Weights of a small mixture-of-experts language model, trained from scratch on English Wikipedia.
Size: 19 layers, vocabulary 22169, 56.2M parameters.
Training: a variant of SOAP for the experts, 6417 steps.
Below are experts of layer 12 (counted from 0) of a mixture-of-experts language model. Rows are named router (the router's row for the expert) and show model dimensions 0-255. Each number is 128 + 24 x the weight over its row's rms, rounded and kept within 0 to 255. Numbers have three digits each.
After each expert's rows: a language model's description of what the expert responds to. This comes from a sample of Wikipedia text that the model never trained on.

# expert 1
router:121122158132134129121146110127119159137119118191035151158108128150099151099067092141153148162149109130117103126078142140096103125133146152150150070175119144126122141101166125130129126140143112153139137183113093122127166087099135070127174095134141128074126124135108134109128126153176119129096179133127092122164162145170122080136128097115123136072121130123116142112117136128109092155115097108157104158098148122112155142127127146095097115144092123134113147137094118136153146135127148164129122156163117109161134173134176121109117113110101144092118088108117142124103127094115091133109137150143122141075118137134135147112131138128110120153082102123099127131113133132146132128178116185160090132108136127121135150151117152153145124154169102097126113118115125155152119131127120
Description: Romanized name fragments. Mid-word pieces of South Asian, Arabic and European personal names and titles, such as Ram, Mah, Raj, al, ay, Titian.

# expert 35
router:099155156165109129132124110128138150142104121135126128119103190103088170143105126158143142131198103107141064128141121137124119144162093108099169089139108122168128110109121160141147158113141115154146119095128139119119151149154083094140167116179127121118096114143118118115107133143161098105148143118174108139155123137162120088117109115101106154110153127122128090121173147183097102100144141097141110096126161156126169124131098121103075111143118144130122137106122125144185154103031128137128145134141150128148148139137140121138144107113162152114103088116156132137108143099124113099105098128125108126117110151126102132127107132153141125123132102136117111134158137105123106156151153187165130155082161112127137122129128121123112095108175127103168129098095114165094127139130183
Description: Personal and place names. Given names, surnames and place-name endings like John, William, George, -ton, -ley, -ville, County, Hill, in biographies and lists.

# expert 6
router:106121139160129094138121127132139126198105160135133145106090138166135135119147097059121160153112143125099100117135056133111108107116122120105123140109100127116132130093152099149142105135164148197117133151115077142127124105130146124091153099132167102116141150193111109157123152168178124165117150118145088116103115128140103102193113143126106164094124110115170117182130126145126113153118125095146112113126152101181124176125142135115105099127172128105148133127086117148157136150120117135143139121157120141149113125116138120087107141117132133107110138121102121110087139160111166100114103102093093119121103120106129143153123122136156100144120070091125074170128159122131122153129138160142159137112139166105123132152168096135076114146126142131129150148153098103136118116113139
Description: Year digits. Second and third digits of four-digit years after "in" or "since", such as 1'9'98, 2'0'18, with other multi-digit numbers less often.

# expert 3
router:120116165102154127093165113151156109070127127159125144135110220083112124112134140129132128141118150088134130104121099134112102139119118139130125120096159144112117143106135144085118145098125170159127128155130118125117188085158099099095131068127148122143145141122141089147118114115150081140126132129135124103150147121114115132151120137114135096111159128127139102121142137127116126124132148138131133101098149104143141137085128103145153103157163140110113154144042074123132138107138140105181144119140100123145166131093128069133152124123136115147125125128155111140122179089077122112143126158161115157142142124133150136089130151162145140082085099112137179160142173159142128131104112131138127121113120119176182063117117114146145128139151088134155147131151096142089129117098130
Description: Digits in tables. Individual digits and decimal points inside numbers in tables and coordinates, like scores, times, percentages, ISBNs and degree values such as 53.346°W.

# expert 11
router:129101099156153131097138163112110117127126171150146141153135151111092138176078122154124124162150056130120173144132086137101153161117138147117100117194112110118120137143123122126117118093113173125116128109142101105129156114129124106114121089129136126123134148110096165160102121146151130147126131145117123094130130107176117114133120118138095141146169084082123091147135160155123137143082178144138122145108168084123139125161110149113097140115139121118116114202102146119131112122081113141163105155132109100112136151109143115051123145080115136118117137132131089182162133123104120107112136104122059151107111155108107169135132137112139103138085104126133133155107122147123165157142140107144113136099136127186163124128149144183093131142146122143140147106132132153099122128093122
Description: Coordinating conjunctions. Mostly and, plus or, but, while, however and commas joining items in lists, names and paired phrases, such as University and State Library.

# expert 23
router:111139127121199108127158156109082118124104137150110145121149134138114172114122103140101104178090096091126107136107126139122115121126120153111134126150111119174108127118095103114124079115138144149157140167116108107093164147188130137125129107139125121159116130136083130174132105140123185090145145197128101165131095055136092099148116150087156149120102159139094094139120157178125135134137150104130114156127146112110137124130137113144066136121143147113126167146095097126098085098111167149125113137120151159137117135147135135132072145137141124122116131163127059097137131135166122128099113134130150153151137145131125163135090106086121134091117120087121113133124123116142119151132152183152170138112145140151160131115145112134147143133151123082155151082137116108132116134096126
Description: Clause linkers after commas. Commas and subordinating words that open a clause or phrase, such as as, that, which, when, where, if, even, because.

# expert 27
router:078132094142162106125087116150103153116157148146112176144170126154134144142126102140103147171108136090140170117096095117121090109118170145110132101127119115105146144141142114147134162105117118154131111147168134077116113147104133120120135113131121067154094174119113153131117125133151143134128121122138136125119089081126106103131087090145164142103128140122155130124134146174089171166149116158108097138103126095152155138133140132124107088156173115106152180118119119143129124091116152129133080165134134116160113129082132143145105109131132127155126125109116103099151121122130102102115123111113106153153122136119163135117146120113115108119146146165171125161122206157142108173136183110131127146141168143188139116133130155110098107131136105127129134087181116131194100096113161
Description: Sentence-ending punctuation. Full stops ending sentences, plus colons, dashes, quote marks and heading markers at phrase or section boundaries, such as ')., ".', '!', ===.

# expert 17
router:075127132109145125143158093129151146141134139189118124151090144099086118139093095129180125140129108123137115133139124063085079136116170146184195116138076124159136127091137125134099128106133161140137126145113133124125146118117123092111148113145150112111151115194095142124090109134139116110126131121123129094167140111177097077142139098156134130087116099117087131128121153143079160164139178079138130116088146110129156177130168133114100119105127123142094155113119144131105127143109128158124143150126174090158112141133142134106133117136163164140150115113128121127110109101133144157137101103116134160148180148147122114115118134127132154127127118129124103156102127174126132120164172141103125157086147176122140111129116122149160090177124141102110149129141129144091146126091109
Description: Places, Romance names. Country and city names, plus prepositions and pieces of Spanish, French or Italian names, such as France, Paris, de, in Marseille.

# expert 39
router:121112134114110140131156104127101136164097143159100130119141154115107143135114095129125173189114060099157093127114132087090144128133141121198138085131124076086139126110113131139126084131161141136124149158155086165104180107128089122123129095108141107142180135124127128128077105151132116147132129114171110127116115126162107118145123120123173164107145128133109169085132142154136105113112133154146100139134100137127127109175157154137114118142113114122171140146116127132158125136111137147120127136123127102125119150117153133144070068142120150121133098168166080117165143123071095149114099166111091137131105129116116106126111145141111152127155097123145115144146148151142119122114142145161075145122096069147188115123146145128118083151136156098131131120152145119136079144120152
Description: Foreign names, United States. Pieces of Japanese and other foreign personal names, often after country codes in sports results, plus United States, Japan, Korea.

# expert 22
router:147139149123147083118174149144122122148077141087135147120099173122122137117134123107118106187121119101084120151127097140130138072101140115162113139079126129161138124114123146173139104126128141140146119156110142118147150110143145124065114087151118131154133111166115122165119140162172159153145131124163101096106125112107119145214076138130126143078131113107164131126134097140114163132130107157141137093162104147133148152110148114145141092165115128105148135127077076126134130102117132140148152140104129099142102140166124114065067129137106163130110087127121121105121115129061146109124103080114117144137127139106114102112133135137113102124148098115109147162129183132152116143114141132143111152113148142141121145145130112140100129099154142090152183155139102128146142165099119
Description: Numbers and units. Digits in counts, scores and measurements, often in tables, plus unit words such as million, points, %, sq, °, as in attendance 5'3',187.